config = dict(
    n_experts=40,
    d_expert=96,
    d_shared_expert=128,
    router_score='softmax',
    normalize_top_k=False,
    router_z_loss=0.0001,
    init_std_router=0.0164,
    lr_router=0.0009,
    norm='layernorm',
    optimizer='muon_variant',
    beta1=0.9,
    batch_tokens=65536,
    max_steps=5452,
)
Below are experts of layer 6 (counted from 0) of a mixture-of-experts language model. Rows are named router (the router's row for the expert), down (a neuron's output weights, with its number) and show model dimensions 0-127. Each number is 128 + 24 x the weight over its row's rms, rounded and kept within 0 to 255. Numbers have three digits each.
After each expert's rows: a language model's description of what the expert responds to; "comes before" lists some tokens at least twice as common just after its tokens as in all text. This comes from a sample of Wikipedia text that the model never trained on. Tokens count by the router's weight.

# expert 21
router:078116119138140097129119133141182137125123117135097108150115110170121144138168135101104165115158106086121130115128113140120123126138134126127117128115108127137148124154178124095142114131113121121104119127157177115147118150111178185130184132105141153137092114123079091115133108130127144134173106101152120108125131169140095126133139164149122124119116161139182161076111147073123064129142
down4:125122098132147176115161130147108142198128132131127136128119153137107111101128167110128133087118147154137079092133103131151155129132147134151116063127169144123152137121123081138157149089150168115103107106088109136152094138084125143136139093144129140141102117146127126093139121136113121162112103114114116150165134109204137131153077125101115150124123143149143090155165145089113107119120
Description: Coordinates and measurement numbers. Decimal points, digits, degree and prime signs, and opening brackets in coordinates, unit conversions and year ranges, like 25.329790°, (106 m).
comes before: "°", "1", "0", "2", "5", "."

# expert 37
router:099141142130178118095141108108182135103099146155131118138107098139102170108149134133131150089113117124141142087127110103164113142121129113119111127104141126129122163129189107118125113123115120185124149108146132107104121108134172162160119114114122130093120119094145122092128118140095143133135120126149138121118176126170107119183152161144117152122100192158111138118116146081151058134162
down0:091121113124189185137137122085127125107163168138102153137104115107101163092133164131099128104123108145121128124151097134126126167112155123093143089106151140111096141115148135132142121138140138143106153109166161139101109100157140097133125142145135156152127126177150116144114174134162105079133094101157129160156145101124101178149151111144098106104110118123067119118113109130153115086129
Description: Sentence-final periods. Periods, and quotes or parentheses ending with a period, closing sentences in prose, often before a line break or The, He, In.
comes before: "\n", " The", " He", " In", " It", " She"

# expert 19
router:146112143130192127094119130109142131101093136138145084135098107144109136176157125082117133100136130100135129096168140165124105150132119168106145124109129130155137133123103120110135107128090074127100144103155145113131135124105139183118137103142153161124105096122124077116116128139143098141158101153152152132099146174110102115136124133147160117141086118156164134095092180098168082130110
down2:142183101153149127180101134128090185099146106097120157144133092144098127164129172145108075161150090131123142117115125130136151096130117140141078128133127153117122110105135139162130093130146122107162078155121131111132137129148129120178111112083064098158119140147131166136101097171137150151112130103127135150120126152149151146123142118121124130076129143126094157137131108129116084109124
Description: Line breaks and headings. Newlines ending lines, section heading markers like == and ===, and table rules, plus taxonomic name endings in classification boxes.
comes before: "\n", "-", "|", ":", "=", "The"

# expert 22
router:130118135158108080083155135104143113128134137154142094127118099181119138122178131089121125151132119111114131110102114114150125141129125124120122170131112143148151117109153094085134140118137098149119118132163125118126160117131200188142197104125130126106122124115086108094089126142126139142167084133151150090105124138168133082126101145148143124116122156163186155110115126120127094138115
down0:105096175157128120144128118090126145099141139126127108135128160122076123173196109053123138158134093137169143144104157088127127128113131144135122179152141095105146123113092097100137143139105141132113131128114145109126121136116155156108106107096087146139123156206123106111128118123127107111154146106118120120097113099151115098093106146154147122153137147146128138117154123151143155184125
Description: Parenthetical and math tokens. Digits, letters and abbreviations inside parentheses, brackets, superscripts or formulas, such as (s), km^{2}, years like 1995, disambiguation.
comes before: ")", "}", "),", ").", "–", "."

# expert 35
router:113158165148151129118173098124157147112108150139153129142121080155117152123103129114092157120132067136151153067116113118156100138155089101092115128088148126133116146122134141111056151104143152138153127132144139129165145131122157133167116102131126120094085109132118126105153084135145123159163111106148113144097143134144109120148127093134145141074113137152164171139101154117132134092158
down2:190132136104114112117137119190094086125186105170143152115115159087153143126150162126114162116115134098120140095120103155129097147094154122121156107134136088145124100158132146074156141104141125153157111075105110163140127144142110116118169115131179133108145116146116157118148127137145103149110123145136143129099099158092108100126158129115110114125152117140073165102102121137131107120125
Description: Heads of named entities. Nouns and name endings in proper names or topic phrases after the, such as Crown, Archipelago, River, Battle, Kingdom, York.
comes before: " of", ",", ".", " and", "'s", "s"

# expert 2
router:079122160139105110106143096117146132128142172149147108142135121130084148161115139143150129107114117135135135134133082149196105112094101107106097181099162119177152138154149109105132125085110109157143114121141138125156141107074132124173111113142122126125134114155102135083082107151119133149123139128135116124099164140137147098160108173140125117144077147141177127135107144085145138097116
down2:086126105092155106131045119131114130128163120119150125141099099114112173109116088154171144106121158100127132111138120131125153113099164147127098112110142143136075120137114144129103124126075110120136151133100130113137102159142152102163122130156151103064104084143111115142149159177114157145137144171135140114165123173116123127139100155174136151124111123115163118159119148129121139149141
Description: Event verbs and endings. Past-tense event verbs and inflection endings in biographies and narratives, such as went, moved, signed, plus time words like days later.
comes before: " to", " in", ".", " by", " on", " as"

# expert 26
router:119130161153105106092165105122171156110099114127129135154114099147104140154113128149145148117166096126146137106140122105179118138105128122109116125091150119146125121132149112112108167123106083140158136122138153149158156118093134111133150114106133126106131091135106138064151132145136125170158099109147161093090159191134100115166139175149109148111121151136183157131106146091150085114111
down2:090144117146104096125156166097160121128140183107129101117140096107133128121116135086130193142079130156083134176122129123143091133119092088108119194156105129113142111154127138136125150107111120131081108056121117133132132113140118118107163129143068142110141151129149159116103137103162132109154118150143111128153136120135124123129159127144110116136160103136163166129126157162130163113105
Description: Dates and numbers. Day numbers and years after month names or in, plus other numerals in stats, such as September 18, October 1995, century.
comes before: ",", ".", "–", ")", "th", " years"

# expert 9
router:121123178186113116093163119111164103080128151107121121152103116136118156128129152148105146125137090114118163117159106138114090159168072133091099124123179105138138144126160111114080149103102093125157145092129154118122104135114152154147186123153148125108109111095128117104137119166116148138164110160132109153089133163144135129170149139148127132113128140138112141100103132146129084096137
down0:118106122133140124111128094146174105182108129139128096079093121171168130104121147163125125124136114146123077110134088130123149138170102120125113135154135149135125129162123138158102139158132144140127108147096080133117096112128082084157139114131110136161134145152155135196074124111109155160147122146147104153120108117115133128139099134100168080148116085172092146116127165117120149128133
Description: Place and affiliation prepositions. Prepositions like of, in, at, from, near, within after institution names, titles or places, as in University of Texas at.
comes before: " the", " New", " a", " York", " his", " South"

# expert 23
router:101117127171126116105162098126145121106143142183132101121091120166093144127136158086118147145168091117121160143136110148159128141109069163094102146116132139157127144121122114143110130105125135164128120125166181120128142090110124118126138105150148131121095110155105110112102092166133133144148129143160094139132148114134111094157124135176153133096086122131166143139087182121125124065105
down2:069156117147111148141151160091125140176101121135141135135127151127074157160119144098111109147095121137111148115152167092113145097103137134136147164148126141134091134115161136110145133099077116152085134139141120117115114141092129137132088145145119142118117155117098132068122125086149136151117063141168132157121141090130142108123106131139087129185156118136145159112153141164136145149098
Description: Physical description words. Common nouns and adjective pieces describing materials, colors and physical features, such as water, wood, brown, oval, glass, leaf.
comes before: ",", " and", ".", "ing", " of", "s"

# expert 17
router:080125149162125102143125130101135112094129120157120122132100099151126134126154139096078167130124100099107132116112107140134101110139070121124101157125173119143142128159156118090110143094088127189129125080156146151162147107126161175169127120137104146126126094146117107112136108134133134152138113135162158117135176150130131135136135129189153170120105151151113152114130108093113066138114
down1:111166124108127111146126100136115125121138194142128143107118100099121141193142108124139115124132144117133157132079142139163087130081126156127138178174090148175092085091130121101162145088124133110147121131152098148138127161154103100154148130091142127145087098158132097127113127152136138100124131124134151106163142101114136133119147126139116115163158146145119127095149139094110063142108
Description: Numeric table cell pipes. Pipes between number cells deep in stats and election tables, after figures like 0, 1,234 or percentages, plus ISBN and approximately.
comes before: " 0", "\n", " 1", " ", " 2", " 3"

# expert 34
router:120123129140107140144124109106143140124111141166164122121128094145078159153140123107103122093126110129133153100117114140180068153126111127130101166097152137148149134135156101117109125113133129172151131105131130108134126103158145114150147107137126131119141093126121116131133146142098101159137138111140116114070138122181117073152076161145120145086099136151180200098152161084157117129126
down2:085108105122104123140140123134147108149120135163181142148119118089104127132122165178164124144158117117130114100095155162086149125155089127114109145095106125107125131165086156147118128117130093108083127094130077134139127106174128150134076166105135153118137161095133115132107121135114145146118115144131111152105163138134113126136194159087115136102153108129132142140175175151112129109098
Description: Pronouns and function words. Subject pronouns, modals and clause connectors before a verb, such as he, they, would, who, which, in explanatory prose.
comes before: " was", " is", " were", " be", " are", " of"

# expert 36
router:111141120127137113116140145085137161139125166147141068143103129146105162129107111128121131133120102109121125102132108156138123165110114130121111153109177120122146127107140097116125128100109108148139110106139152117094159119137147114134159082155132204098089119143145127139138101159138118182167114134143109108098114165147103089182089178141163120116108129132132192081117119098137118116112
down0:178138129125116146084158098129143119104141147141140155129107136128108137094131125116136108173072116092131113146132109114152092150148138111115095127128070123141139116126125111157096120147122145157091136156136143140141166143111151131136142134139178145142130180109104117198137105186109131140135108138101117128156164117149116121070111111152148121127127156149082072117121087113109147109094
Description: Main verbs is/was. Forms of be and have, and sentence adverbs, right after a subject, such as it is, He was born, had been, currently.
comes before: " a", " the", " also", "==", " been", " was"

# expert 3
router:125091142146157072130115122107187147109134150155145135111119093132141144145114108121111135116118131128144097111121081122146123110112102141110095158072163066162127145134121142114107177127137101171146124075118183113074134097140114128139145093115088145119152105127127105144117108111137124157140147143181104125130133144139154107132123135147118154096132136155170143100147153107156139117176
down2:166117120140129108112117101095127170110120118084126152154100151141126079129116125106172129122156105120087137096182124126148101125125133130165133134125161154072146168167135126154117125100144141092116038136109157158148143116153118137140119139131110102109118100154146108150118119139177133158117081174092101130137150143144138124102121097130112110108122116149152143160124122149127146095163
Description: Mid-word stems in verbs. Word pieces inside longer words that continue with verb or noun endings, such as des-per-ate, ass-er-ted, oper, indic, collabor.
comes before: "ed", "ated", "ation", "ing", "ate", "ates"

# expert 5
router:112132142142128127096137090089128111096123168189096127152113111136137166109113140141114158092112109116127163127149102143157094117143122131118092160117132111135121133137146109130121169107107134178139148085121152152092131148111145160166142122143112161085093085074158115101158087126110154137136112120165150130078149132156118103155119167151082141124122163151143152119098131094122106116125
down0:082117112165135098115095117070113149148097109090118161128122115145125129090145108104095137091111122093123107107099128131115107111195088107135162162111132116146148123133128155138096173173145137172122116073102112149169145102143154154116147097153142125149156141148132133127095106151139125116110140101112130153131125146103153139146145091140162164111163136141120113181134157146145102118127
Description: Clause-joining commas. Commas, often after a name or place, plus and, while, including, that separate list items or start appositive and relative clauses.
comes before: " and", " which", " the", " but", " a", " he"

# expert 16
router:129086139125155136133126083107143151120112118133137100104096115179128132163145140115108153141127099139141127086142101096140122116150115147109128121126145138156138156134132104091113167086075125137110129099140139100114127142143132165140137091163149188129109089142122114094100128182159117180129087151163147100104137147125112127159121165155161135131079162141135134115098158100145075118135
down1:122107113098139169123144088197159144154109167110174096095127106126119129109101101141146152109123129083167140100109188118159093135130129175123132134127098141156109107130097134138153111161138156140083104120087115078154129133099100116117132130111181111156133166093144104127126131123094138098149135126125147076110149139116140127131112152125141124154119135169114167138140114101124133133161
Description: Line breaks and headings. Line breaks and == heading markers in article structure, especially before new sections, table rows, list items and titles.
comes before: "|", "\n", "-", "==", "===", "="

# expert 39
router:106120162173103105111142134131140132099136135121153093126107112124093165153145139137110154131116129122147143114138120163169116135109085131098082164123173114158138132122141103106131122091105085158118133112162138138112132126091133126166177118131128153119111114098132132088113089184157159153158131161133099145121171146140132130211093192145104129126117121143127118115099136114142108111132
down0:108087127112190097105088117140162152114110129123122151101117121165118123088124106093110134126127097167137148141110092094101100184151119111138071072106142138124161098112131144159131144123098123122172138113108145125149077095149189143145103121142138131123162133094111096156135125121151106117145129142157170129155115159144130118118106136113163118157142108127177132142126150142148113137147
Description: Prepositions and event verbs. Prepositions and past-tense verbs that link clauses in narrative text, such as of, during, over, from, held, attacked.
comes before: " the", " a", " his", " to", " that", " their"